{"num_hidden_layers": 12, "hidden_size": 320, "n_experts": 40, "experts_per_token": 4, "d_expert": 64, "d_shared_expert": 0, "hidden_act": "relu", "moe_layers": [1, 2, 3, 4, 5, 6, 7, 8, 9, 10, 11], "router_score": "softmax", "normalize_top_k": true, "routed_scale": 2.5, "balance_loss": 0.00577, "balance_bias": false, "router_cosine_scale": 14.0, "init_std_router": 0.0223, "lr_router": 0.000542, "vocab_size": 16384, "norm": "rmsnorm", "norm_eps": 1e-05, "tie_word_embeddings": false, "optimizer": "soap_variant", "learning_rate": 0.00212, "beta1": 0.95, "beta2": 0.95, "batch_tokens": 32768, "max_seq_len": 512, "train_tokens": 239900000, "max_steps": 7322, "dataset": "wikipedia_en"}
Below are experts of layer 8 (counted from 0) of a mixture-of-experts language model. Rows are named up (a neuron's input weights, with its number), down (a neuron's output weights, with its number) and show model dimensions 0-79. Each number is 500 + 25 x the weight over its row's rms, rounded and kept within 0 to 999. Numbers have three digits each.
Before each expert's rows: "comes after" lists some tokens at least twice as common just before its tokens as in all text. This comes from a sample of Wikipedia text that the model never trained on. Tokens count by the router's weight.

# expert 9
comes after: " the", " |", "|", " in", ",", " of"
up0:512464486529480494497477515482497502496497517505565498504455492539495560492479533534513511522531481532461512511560532466488504503518476447539482511516510479502487470485526505513511493538494479540474480514548454493523491507484480494515512454
down0:517447504494489473516513473516514510462485487525493548482492544477508535484530440532509530500522483502504533503489478508419471517536438519493525467531477496532563480479508514491518515497487495510525499522520474500497459457525475508499491491
up1:485516466500481500527547463460516479548496483457501528461501512482513478481492524541519503476467527511526511538498528497468514513483511441530506506506511494498512516516520531524537431492485493518498502512500511480485508500532517509511486473
down1:507505464494466513527515541512494513509541523454528512476516501472483507485506490568460510514450506496494511550522526471510477542496451506444462473501488500518521536504529492524507469499495487491469517520503488531473508448489534494514464494
up2:511502497555532504498462498557495506482439489473479471479526476514469474536499467512540463468481459512472484512511476496512497503464494518470482493532481516489535493534518513480451503492498495552506480517499475524496484507473522484480517488
down2:461512485514514495504488471522506474533454490529443508493519505493468455535508498469518514489473470546470515501499463506501459487513452501485493497516520514489487468497506503488511520557517496481500470545513547530498522491512512499452515542
up3:490511511517487490572533479530491505491517485503542443498512441565493478452491505475511524513494470442510487477478494538453476509468493497492494494474459503511482511482461500517528488494524531452528483545523502530504505520503492489531528490
down3:494481477506487525491509494476508474511485512494526516497480457499484511519529490479526529467530495498464513492508515519519468455485493485503496495536485488436510565528511492501510465501489511490493524477492466510481483480493499493453509533
up4:490518552530522520494511486446540478507515502496532507470479529520463460504502482479484472503484496492480488508524517507465456533484510487518443487501510490497551509485490461503537477530534506489527518504518564476485505515509475479482488490
down4:490468456464506487502465494508508492529518487525466503485557474495488486468482468459546512461475529507493509531476499510479494483517487502528496500489467468451520523492491484504529495495499488478539484477504579497527525477534413486497494509
up5:496499494504493438478456458480476430479516550486524508499501492478512503501477446508462514507503471517518492470549470477464492518492519556483498500517505524480461471494495507505531476508501477512512517520487533548499486500491472499524521483
down5:505478494461525503514509549487524505534496460496524472522518506486511511478508495503519503469483502451479537530490452498517502469516499475527483495497463457531471485521484494493454464499503483493487527485490507468484521495528448513498513495

# expert 25
comes after: " of", ".", " the", " with", " as", " to"
up0:518556508534489496486528551555514479510551494440497503499491532494512524506495515482495524486519488501494489459490502517513499488492518510479462534523517463506489477480528525466491492510502470499504529510521482520499498511503514489557491516
down0:510462506497486516499487539534490508478507495520491529486500495517490476531513488444511511507525467515493492453482474532488522510489522500508485481488539477474485520516486471504532518513496467536523500465460476496524473557505488484500489513
up1:502505489548509515512558538502475502502520458534502514534499492503474552519538536510467528502481520477541480471494449471523493499525499505512498536481485522526468541522475498494537492529553471475475542501496514529503501494488527499517498495
down1:504512509532501520487464514483506505508512488529523465480495486528506523495495499504510491502481474510502483520499553481560498489491511523487476470527451562520484487478525530488484507493554514486485465514492514470535515490483529526487497479
up2:530478483487503518523549509456515474509507514514474516511469506527508468484507483502510478467517528502456537466490482533486525500491488516514532467497481491512526480531524512513551506518522464515461520497462519542478473521477499489533452484
down2:467493484533514480507577519486510495455504477508474499512491496499546486470511480463513481479523521489506537478494472540498516505466497527528490492554472551493478464509479512460530512534512518512537479438510461489477545489529521520495504482
up3:499487529538551506504500513486519484504498469526498487531529520490512489502525474510476506510515462497515499531512548513529503491521521490480533541453478463545555460520536494505530493495465485512502508475537464507511494527527504525437532488
down3:500504528488469495493540501548509512488486537475443528480490509494536518493549531481510507531520507508531482537454509484539497481484502503499502497538498479506518528514493491530478517541516502493477537509513519489522535497519491511490517498
up4:461519520519527438503524475469489522494514497495537515476487502469495485499501502496505510474513501498504526502472501477502488447496542520513544452489467498480470497497484456464477527492484464511482472500522464523508496528503475481533471522
down4:476529535494450509537471503506529478481489526510501535498503435491484510501494485507482490475457521510579497516488491477491482500490522505500486529495484432493453510550502539486447511498505500504502495491497499477517548481490478509521480521
up5:511469503522492473474535496485495523463485457503485520489468508490519533475521510492526500512530503507547500482489507467564532522469491481494473560491472472462497542505548502460467477508520479540490487495482502504455473454460534522551520486
down5:501473523495486484473500484458481503516506513516515532540504494476520513528516515489523521514532474512485513550487485485530533509464539497493532434496502513448462500498510498522490549504518520493487497513488537497544498501612493519456487467

# expert 3
comes after: " the", " a", " was", " The", "The", " A"
up0:481508464519531526473496533511495494496538501500533478536520530522495488500543478486496527480511491454513507524498537514523544519520515496540505487483525520489519565586492478540495537499501487504502515487495501469504507515488516493504530525
down0:505511489493470513526494490537493529502480501488453489532486526482468543474485517489534459522496467541560496479531511497502508526501489456481546454529441517461468503462474521444489462516481501483457508524518521510500502460501530481486512501
up1:490501541522557497534459455496448527496518509475481491523491499536525505502497500513500513490532515486482519489486526508506468497470505479505457488483532480426479463516525511472486545529568511510534534499470479463471536492490501482529478487
down1:513485496508497468502495572494423512496503474503502497522522476538483502471501506505457536457499522490511519501497439514466536525479515533524451478503517435487460484499514474515508520468522508495496472499543513496501506457505480513494518515
up2:471491492537500528503519506538501513545489495512496537501499492489511438515474480498493481510542460506489517475528498518500511493473514527497509508482527505477506528489488458501474476522527513492494500474489524525485476486532505531476515512
down2:481561449507484467496480516502475476504516491482473497487474504475458477520509475499550509544488519455508436494465503486505489481499492500507483459449474498521493467478483474515473534506514483496515502515508499446454491500514506441526512489
up3:498521499492521498493516534464499489538492490498511526499461504491519482491515511512515469470502499496506494459497481479474480507491525485526515477478491513485470485524504494524531543486500541512469510549482519511460506501487501560462507407
down3:502522510522521448503470474529510502507500484488510485479475474516472505501526459503553476510483489540552466498512524508506450495517517534499510532481502498481464503451497547503504550494496460534495477503469509502501474503477499475497482469
up4:493493509492517545482500489539494548476523471495524495524483515506499508502532500526494512526508535461517498496519486474507505490474519512489516498504471472474503512518519439507504499492502501521497465538504486451468535488504468518466503510
down4:487522473486488523479494514493529478507524486493482463413489520502526538525483523488480519470496464483501526470467485515494493507493493513483526507537475470495496498514482510507508507441528525490482469522537508483497466511502566474475511472
up5:494511502548490490485495502508475526494486515531509549501499491492547500515474532500538507523499516493495509459490491508515508512488541510508469513493454503526525499500514462506548513503484448540517463480462496504483469523553430491493497457
down5:521549493521519532465496520515511470482511522501523498474477528501512489542438509498501505520506481497511479505484516535504491538481507519487482530513482486493519536531509522486488503535516531496583525521494467496516492514466499496444523489

# expert 20
comes after: " |", ";", ":", ")", "}", " /"
up0:489516525515483483521511498487511459508497535478509456495485511491479488467528490475546568521457502486482510509500526533515489522465484474513461518529497540457491545478497539469513499490483466474505509504508491547538536472470506494479522480
down0:460484530516488542485536475512539496516491481521521508463490481500493528481481518497488497527480517483503438489496535482492478488547487484505522491512521527493466461557517495488509513537454488546490484515537473473532492524473492525546532545
up1:506494507465521481498513496502517488447480513539494487493518513466507503491475555522459491499508532513518512503447502485523524493471488509542511523492497524503495483491505482532507514469479485508514492468506493489460475503532484519521542466
down1:465467501455469494546540516469480514476489483473516535526456479519489464472488469511479495498524506520460500472527502499469489515503490496457481499528501507479462521463501505517483519473483511543494491509476460466518520486537501531481508463
up2:461486460512530484472532522480476516532490491483449523517542482458487457481481530514498505520507532498475526512480532479505551520475485464516503461497508511446518532493494480457514475496486492516466506490479495478556538523527493506490525493
down2:498524516480500486485544522492473477513471494478489470478534507537543455473518538490468461489505500528557489473492503513468541505504500528494433489520476522515544513514476471482456503484524476530543525503471434484506543497490499518490466522
up3:541544496559450489507507526515488514544488509499478522478468479476541547518480517540508529511521491486531510470496523483489472509556447529491490559505515513517532482490541492510486511500504541502473536481511504483543488510489471500542532519
down3:555522463542520502528518505501486500533512502498488482504545481488459527553501492475489467509491467492503457493501520490493499511472539460464504508472521491513522499483490468478482481485513437501555500520506465466447532537489514525497468484
up4:489511541497497513476505525508451493498517517483482535483482482511499498469468485535462472488518472485514485501489520504490453477481518468445489492473445519487492505515472462448503504516462504471501522479534455467492502483498514504487527507
down4:542511508507482497513489514471479463504475540523494524504531533513483470522456500530445520474534469468507480481515508466509529512506469482476518479482505479495491532511448553516511483478537472520528529560505519489507525495505492510534497476
up5:474468527539464522477490485539503488462546522518496472495499448552479482528475510508479521430468482545504478502511480498525513502487507500523481466506513474513483516492499489524515509479479495505504491498503525530482476539502481506531486497
down5:495513563521542486462498475483548513535492502561529520491494528500470484490460471484469491500529471507462520522523481505468507499503493499500491496504526510482507525494492494504470522530501479460521489498489463503466524489515510481509556484

# expert 31
comes after: " ", "1", "2", "3", ".", "5"
up6:429484488548495552504478479499505485539531486486525435518492461514483513473476475536481490521522425496474536509496518499501518503509469482496511489486538479471526468501507568477503469523493488522529513516543506472528539458552488574499497500
down6:503562507489492488467496540511482500470520546488500476503497562557586503499508487503494463476438519503532480481498545540457527493518493531446519456504474497479463484516491482511536496512489530501507505500467493524521460522451512483482479489
up7:507490459477552487535529505469479491468521515468469536475461485501490493535511516549490471510476534509501465477532469463488514494485508480535473520499509529451495482508518508549502484468528480493489452475471505499449490502487446492532444481
down7:503513498488494493422472460495498470516479495489495468513499482529528469512508486511464500464533512498512540502500490504497518510493452518469516480488499488483451508499485482508522504541526469524535457478507494535486547476484513468492507505
up8:493547531486520530522508487525518483509532500519515481470514515511477488534530482520490522489520509487522484487503473520474473492489483541510518518503512488547506495566547512480490545494509455499487436503490505492455509500534503513534509512
down8:498531499502445488455511501480504482518515470535506519437481450503485508482479463520513498465488504477505568480512518489498497512508476514502540508505480470469521506499526518518512497526516510488477510477529491507503481469524505524518455502
up9:492571460479500496503515510549480506511501495484505459538503491515526477511520534515447497494462509518494470480515467470494513489512513543493520491480509526485500545542472486473529448566497502511480475508540489508473506491504456502465500494
down9:503470510469510491475516490521482513522475479541509493495460498515501520500461530499506505501485433491490535515508477482505467477457526487466489473475485458437490478447492530503486560503502497515484499489440476502528520526508508490504523500
up10:522481497521507515527475480536485502541513523539496534472507490487467467459458528448499521502503487453510553485473469542472505502519504519512486486515491516490513559502486521481528481514496473499525488472469523501527527476488506479501501536
down10:512445497427535498499551479514518540480546496460507485495501512510484467485487516455530495474520524472443492538468474499510512546519498546485490492503510546497513592503490488487489478474511491484492531472509537518503504441477516479498489521
up11:466498524530495494494474499526465551502524523494558516482497548501511526506496526510459501542457508493493511508486484473480472520496496491521495509539504511479466485472448488476505467526512483503530534472515537527505490531516483497525495470
down11:457496482503486474455507527483460463505521522457465508472495500487517521492509498481495511525492493524554538516486473483468479497485535513482504523569508470510463508520493465530512484513493510541486460499470522509523511438483495531489489493

# expert 21
comes after: " |", ",", " and", "-", " to", " by"
up0:526489504479515534485497498460499513460504453509503521488539488523510476464474475464513498492497473478505515493479570518512529522514489488463506487528469484473518545490514521451522495475469512520500502477477490511508532493491488473501521541
down0:514466472513466500529463538526464482474516523497522449482539479473482482541506522471461505486472461515501488481479470496513508479527513541528518536546472465468519495510499492497517497567469458446502497509519475518488547488514489472470487527
up1:485535510465478459452542535479492517521496500465504489522497519489513483509517514539501521519463498488527457518505538489465513484481515504461483517517521520466492517504498521487525447488489492482515456468489552513541468499512531478440491452
down1:527531534467522494471530485527507456545529488482484482444510499512456496488516432535495490480511482462478540531526463486499506502485469465477539514513457540473515456512476556494518521461514503520513496489503487507518492458523488491558475525
up2:508492524491515474490530503518498504485520502491521490509487524493521478559489524488520456532529515516497505459504509448499487514537522508511442497503511467512511512466486502519519451510506493479502496458478450503478546484446493476442511499
down2:494508489528508500491509493499510540462511498456493510521429485502492528524490516487501472483487516510464473484520514507507473533468544511527446512538505541558531491462484531484483451497501480482523523496541533532527457499508508497490534477
up3:510494474475508494479534466491479485458499523502549476487495471493514461508488521485502528496477533525493505540538468531546550461486500511523503499484483527507504532478552526463511509507499472489522439498489498502535498477512504447456484519
down3:513467504488506497451517520495491482524510539473483507487510466491460523548474523510540484540529540525489508461503448467508523524490490463519506480486485524486501513485501448512456491507531483524523522514468501545471493439549518514532507520
up4:488465517489523499495510508501505525529494551497521499526487480510480514491537472538532491442502554500554480517492523536488503489517464535510496516462495469506483473504477487496482493526497481494514502499496532503472505507521484514517516504
down4:484474499495481513504473547494485540515462515494505510507490500481433511472474487497451465520454461482495496517510504489495469493498478516506505456450488487510467523455510526486521486499517520467479539533516501475489500483523463478503509498
up5:491486471491498507494499485522498513506513512532530474542478477540532536480469545509501480491506504495491505529538514504466512545520446484486476534449571474485528505488475481459523526496488470500491549521479524511517519486497550501495464542
down5:502499506471445531511491502489533514517490532487530494511517489545524503448444413501442496513506507496498465526557530518478508496484476505483500469506498557501503506509486535499519493477509502513528491499509474458505522513517474472452436543

# expert 19
comes after: "1", "9", "0", " ", "2", " ("
up6:545467487528458487482471526505441530541465481530493472506479468494495500529492492519480495500542528475477515497446511480457477474511492488495477476528491450486491534528486514514486526489475521472502486503550508475498549517521455511499463524
down6:478520487462499492486491521515514511487550492537464511512486505509495538518522494494478451525555535516531502498532522515543503480490528513537466502486514475478483485520466472511459490481490502522506514538501506504506494546508541495502482458
up7:535488529500517554483500532534492466496476521482524514547518546501475464467472520462565511469507458464465504516489520471494507472500517495535513536470524507459416470500490507500463496491466493482495466541520511484484568496483496510509485490
down7:492468499454509509512481532491496525536492455547468496451531443512539505549502526480531532490494489489525482502482479496482518517557508493528465456490517506496499459501483516537460471496475507492507512466519521550496488543498453495482491491
up8:545466503503461531469560518479514489461492506534532495508488522464526490492508481451529540487467445481490474455547510514507529510512491489506466451507482494478507507534527456497455452490502539462483481486547505516470480467510449494488519494
down8:485534517536527509515529466526469493493508503521531474513536463490517503501515512494521522501484495496493540529506486505517507460528519477485505505494472471485487486494501518485485468501481504492481505498524464510493497527465475536542530493
up9:504510498573516533513459501477517518505477535488451552471502518485497451499473476514504484524568477498542526538485504501481471459537545509493445485550478478493522517544515503458512496501474529488542502522510481523476469526517526511533510507
down9:490519518496456506501523519503505485510468530500493480453484516505472491473484450497488506511515475501478548528534562521507514495496531514489472503518521528484484466515548499495463515494496465527466485502486492559447499475458524448482488498
up10:527520525523472496503516470498483549529481496454531538530513523533508531486514484503467501511498481534509545502451529539494490509546504501536520507482486505467531500513504488489506522490534532488502502484493449533529483478470522508492512476
down10:450498513497506493467462521511454486518510515479492481524493488526504502507525518506483534502514519541496491459503485550487519518548524498477500511540534548437486519498472495471523480497503523470462465488513523510464454486511481495517535493
up11:457486516491528509513512487508499518525526543518506536534500506543467533482514513494479489484497497503505502493489554481469490495498463514533522494494501518494517514488479487474473437490483524485523516517488498490487476491491521525501529454
down11:488523547562500460497449507514515499498426477491522505488512525527514500467490493537487469514478528479515552485482489500553527449497526521537477473504503554506485495464526495538499557496507491516515514495504508482515503511523525508504450489

# expert 1
comes after: " |\n", "\n", ".\n", ")\n", ".\n\n", " also"
up0:487500502536492512495480518498476536528545471504536456512471529495468489473529507489510515510503503527508501539511509474533515469505556523482485482477478456486480519516510509493511501519411495496525526476495522507477513489518497489496476530
down0:499519522531510511563527538503486428523446488508458502458520514489473478483484500506462479554517502470513528516534467436477511530506517443482483527530528499493497511476489524528516492484482505505484493535484473483538480551507496461519507489
up1:488530509514510512526522507464473487437498525519451486536482503500469490471518477472471452555528507487505476504512517503485490521480523484500474509483478503506483510511525493550450458518494436534485469509486510545474489507509466483525492453
down1:515526525479513522479487491515555456543534498466568504458525531485479495518478509528474499506465413487518499465506519523490528532506499493495512469499508517502498509544473517526510520512545487503535493475508494517522496468471498471536455478
up2:547516476521561498497489462496502513510454520515463531473567470520515501530512501512499511494499527466500482501512501485509485497475536501475504533489491451461506522477549487536469493512496470495530467480515509521526484532497467506508523516
down2:481478508449505483548506507487537491486472518489494524494522494503508464488473488471488492479488531479525521523492470518504473510513507498488478487480504528515467499489560535519508470515483515504508496492506488501499485493479533540502499506
up3:489518517508462495461477510453523518489505517497513491532481538499502470503480496544497499524474514492534478511530524490497501513518501559496439503463512530518533507488478517510501459498487475489490449502537493446494496501495533449512516499
down3:482509515511510491523515512522474517473513539510504492525487513480481540478483472577495510537507468472510470543511535520533515538501483510482518509543500504447499513507499526531514490495485505454481501502452496478498480559538487534482499470
up4:519486482515475490498480471514493517498485516517506485546544549508518476479507512465495449503524493490518548509473450482482479537523491495517524473512494459514477495493486472513491481509472476489484459515532506519472540512530476478542554532
down4:489485517475508533497477463514516520514506459490468460495469503496487508501477513512477507491552480503489520484473525451493530476445488514532493498501472496481514549485520558560519499480498531463517491458498503475497527489538506525492496491
up5:520480485527558495488480503494493537489500558500463523482489544548488502529490530485526488500527498512547517534474507486469506499549515506497464435492498493516485491472473480488476490508507491519480529510462487491475450482537528538476497509
down5:510515494515537500505510504468528488475512514492522501513475482491490459509511477509534504474523525486472463529494503491509490531470503471474512505497484499490469581458560522468480486510511492481490523481520520503549475455472467505531516509

# expert 36
comes after: " ", " |", "|", " \"", "1", "2"
up6:515509482530466508483522486534514500474505536480509519502552520480518496481539525499545485474472506525508520578501526550489482514513504476501510521459513524505481511505496486514538550520449507506521479486535491461484492526507478482503481528
down6:497519521510488472550501513496483480539509474467497462511476490481484476491482497453550521475528448522456508501545500503514539476477480488499501462540490492480505515470489567516532479457512482501537507457527495497500500484531456511486491468
up7:525516483490470493474478495476491560539495509525479542510496470524519499479549548486491458502488513501525487469482476514498483572501502466517521409497482483518529463497461525499496477519486526423485517506458526450527491539499468487462499470
down7:497518478505514513509490483451515501489503507516451489501526459502478500532531528545505506528521520505502522483479480500463509473465511471456507498479527436513465542499458522489510546491519503507437498484478500520495525438493506459485510464
up8:502489485525482505505497503524509525459522509484489498556526517535488476518494520531484498528480514514468514469507494505489478465549471528466535526441491508500492522543528512513493502480487488540488481550521500439544506481517498491515502492
down8:526499491460502503525533456482504502493476476504515530486485493463549456469490474477485531483481493495513502486517492515546488528513545509482440473529523509528516504540520475472463531517469476531499491447526512516500493467485489472487491551
up9:515528494532484536502455501536463501531494486490529507530494491524485504528459519506486461477502542540519493519519540440531447452504513482521515485524473493515523479563492491476506521476469502520454465450475507485515519483486497440471489472
down9:479499519510533466464488511511516506510495517510539516533496467498479448546477522508473487549481437525497496537497478497479498481511542488483476531506453512455469509506463512529495463468487513494473506468491483474538489487527502501475522529
up10:527487485498539471513498483499505478483490486568509452487525512529519476456520470514530523458476503521487489518502528486481489509499472508491488482482524523521509541543511504500490523434524545499486522484538503511445492514493485482466514473
down10:553489500492486503514487471477479474503499472569505487462493517494527493509504442475513502499476524480461525497515481535525497481492503524526540465493460507497508504470497572526478525475461466518500493498459549520564501492523503517444482508
up11:505478571533555538495531514512481506517500528525484507518505523492491511516529503513492522534458480521484493492486477486484476467484502535482469493481510491503471485473446525508486501471488486540508462467504467493503543518490508516465487489
down11:474501468488499498489549543493523522495531502450487517514534513475500496541493498537529520532489456500538530528453534511492483515506519522490443546473471492488518508486511484525508485538527484535491512468523465460517484530479526537507505532

# expert 18
comes after: "-", "\n\n", ":", "|", "==", " •"
up6:503512493479488502471494498501467500497538487475509527518509477500542517451500506498483498553537470542519499501497476526472485496486501505475505463470464468526532497502561452557490458472435458504467470472498460530523474511521494461485507531
down6:482514469497464526509529564508482492548481484510484510495473454554497465490543491485473504491510474516516508532524469480481501482466469492515462500513464476458508488534502444505521479493510511461501432450473486474473471532515457516517530499
up7:536522500522512467521499476519518489530509503503486557541490540525523493496515524513482483570489516494484490482482490513489505551464493493492522489505471543533498539520452510499515503531475506475510475480488523519473529478491483507475539529
down7:525507486478583499485508492532529494503503489485524495524451516438542504495567462482505505464535505485470497486525478491511502532461499525479505559543536482515511468558513510481466481477484486500533503459506522520504528496467476516472505508
up8:494428490523498454510529519491509515475492492516504508500488507490568488502485524484505479488500499463508496464463451486474503500490528478489488518447483485446510519483516509490481514486448531497527488498487506497507516522512437514496537500
down8:491521485519517490488533474470492484485498497503498577513535472508507531520523487509482488513518513524504519502503515518511452479421501512508502488509545517462523476500480478495518524496492499516532519556514503503493514476467506526467509492
up9:545518507510498494507524480477474472483503518465498474490502486489470535546535457511481435515470523524523458524522515498534523528500498471512480473509484505503466516489514484478520486514489497553491526472487488471526503553494490509511531481
down9:505502546462508493555518516507464524456470518532521501496515507539500483545486512467499502488528504498511505493476431477519492508437501505451491516506474499473473481487492515502555415519519517522511509520512499531520517462496487457503516499
up10:536555496517481519502501493486504514513518536501505495510500491464531455495463510477532492507465508516490483509472511510524488467480523463525459538527540514500463503522493506499497486514510491548501490482470485489478514512534494479558518516
down10:465519469501461448451537509496486500488492452478493520515485492531512527490498476520490522507530501518488512500525530491478520484497465473471482493490478469523514518541474483499521486529517508458519474541484511500457512507480511480530504505
up11:530514491506499509482516452498508517461500503496515465536499508520506457523453509525522472484512525462478525512499470485496530494498503511531508512472513510509470525496463471540506489488481526501468481479510435462483469504525502502468484488
down11:497501489493489514480511501536476486509504526531511520514487502487513475490490504455514489508497464516508498521505525460515534468511506548479544496499490502542515496515519456492491514499537494509488511456513514464528494450487531475481500516

# expert 7
comes after: " in", " of", " is", ".\n\n", "\n", " Location"
up0:534490519502542530469507472512502457473481495505482511461516488488467532496518498507511494483514507503479509504484525512490477508523516567506503512524488556473526514538510476491500482481446513480498498496506444466560516508514486514496507516
down0:482488529458525476491533519451547556525534498506506536517505470497478528495451529520559520484500495488484502523510511510492503544478519493493496513452483481489501477499493469531494503512483474566522427521457442499497476444500502505465469467
up1:485468485508528514483510517517470486537486536496492478486502555491475484508488483520507536484501492527485466514479460483472539512530520507503514487491514482485520492496470481498469490505465526534495550477487495492435502475455526489492522498
down1:526503494491507546484499484495460494464500470520477527481464534493529555506496540515512475475464506489512502489517498508489507480533474490489459535526497532523487524548483502495490502464455497505495503473509470541543469539514497507475524486
up2:484489523484519495506498494479509489511523518447455497468500497530512525529524512465503482449547539500550509518460499479488544485491514492515490560500539508531483507470509508466441528514514465479480517489536493505500496477519490519487482509
down2:492532468514464461497496520505511475528512466469472491497502503524505491489555477479537530483507518460516478483476472475459518520503540489562485501531517465456474500514517541509488465494521501496538505482498462485514505512506452540506492508
up3:481499492475516497507501453499523447471516505514498514487538517496484504563507594533507511510524484462463489505533505535527490494519455475467491497473525521512523482503478483546544502506472495528508491526461496442529487427506494514486484474
down3:519507525506549494497498488526507517490522495505504476497463491527493476513549496474482498518515507523492503486453479537517498516493491531488458533489468510543544523509510516514503495525499500470492479474482531552458509552452510467529519479
up4:497520536498481510487497506525485521510499505472498509493525514446478500534486493490483520508480500481524491504487517524522458452497507493533512464513513492535466461493510505517542541526486488490473537455498519476533492510508525451503499506
down4:500542473489485477522459504589542498490496498514506492536529513498541494501504515497438495515513492472504487510494472518496522486530506508496485539489476503522500468516486507491499483450499535518480519525497469517477477508483497424507490501
up5:533546540526528484489538472493470520562448499516457486524520499501539490520478505522490477543513467531492524512502524528478519544486519503508504502526518500523481507516494537473504490524481515485497493495434533458472455560509508496501509477
down5:547505465495518452473488524504486483470496494474497488512495453499508530496500525465485504486476498529507551477467508529495499492435525500507510506493466528553498484515477534503530524475517509451496492494545464485496485521534446514544520501

# expert 22
comes after: " ", "–", " (", " in", " In", "In"
up6:533501460529504483473453480503461497508482539534527526529493486525480477504500547475473484452502511518527535513518517424457461528476510492495493504502522526531513477481463487524532483570519502534516465478546544495495495499464513515495534492
down6:506532522475469499489489510522460493512530487524516495471535476523473517537529506504540493519502500526473511518497470478483573496462468477512527524488465527494493482491460508466528564483486495488503461521455529529466445478452495469509524527
up7:529498478526481515458506484513495530548520552501478524460497511487497517488513448482546485529480471537504476505522501520565531471535497444489515502543530490499533511511508515463490494516492510475491543484498510472520512519478504462502517523
down7:472500484472509504512489481529467508485521539521539521534507545549524507513493542495535542484509506488515508497529501489532473484475468490506518489489506493500468509497476476527527499487478507489496538479523456497519501506510521491489493470
up8:556504504520501538473498499527521466491488493489489495531522498526482517510512531527530526511450581499481489512493506475469465482464494476520506499528481471480498445490525521482475471498509507542497499500528519499431541518495559505478521449
down8:548525517509566467518467529491460455523472523490490518509476481523485531509562495517475534485526513461512459501484456494486491518494519492513475485510532477474501500492494505489498507539518497465542521501546528506508480486462543536539485512
up9:530439496477533488501492515498484552525491515514527482507533490484511526475529533499518521484463508483534492568523500522500521468470515517475477509504506559497536543478483539490526493518511453524534476504483489532485504481474481510509541502
down9:526476516485469513498443515467545458493520484524515499532527522525505456524474499521509509475523512462524464522534537513573486546497546527528462531493479500499527476513502499475520483480497530509503517483485500531538474493506516505511485526
up10:496457475490532537483520517536524522556466504505526496479471528517549522518478483466475486531531459481515496482485475478481487514480566477517466512526507536432520502518491481495476513527506541475474475514511439512497496503514542483508524477
down10:467502518472542497483479483492488490500520455490484529492486466491531525520484482493523456488467510490491482490492507505472514526508493504463486519523516447489548509530494507492488516498517508535492464489497499490496475473517500481487511530
up11:544457527501508484490472503471434472490488486520502493480518519448478493509482467508536524470457477479521515557479487509508478539483518475530470534494466507525535499513500495542500507483523448516550507493454443515465526474511460512481546502
down11:511494545537534532511499534525554548494480534495481487548527482534480531513513495505516497491542523482464484480485511524505550505520579469500523481463538468552529481478495499535510502519494533527454513506513507484491500478452479485485536524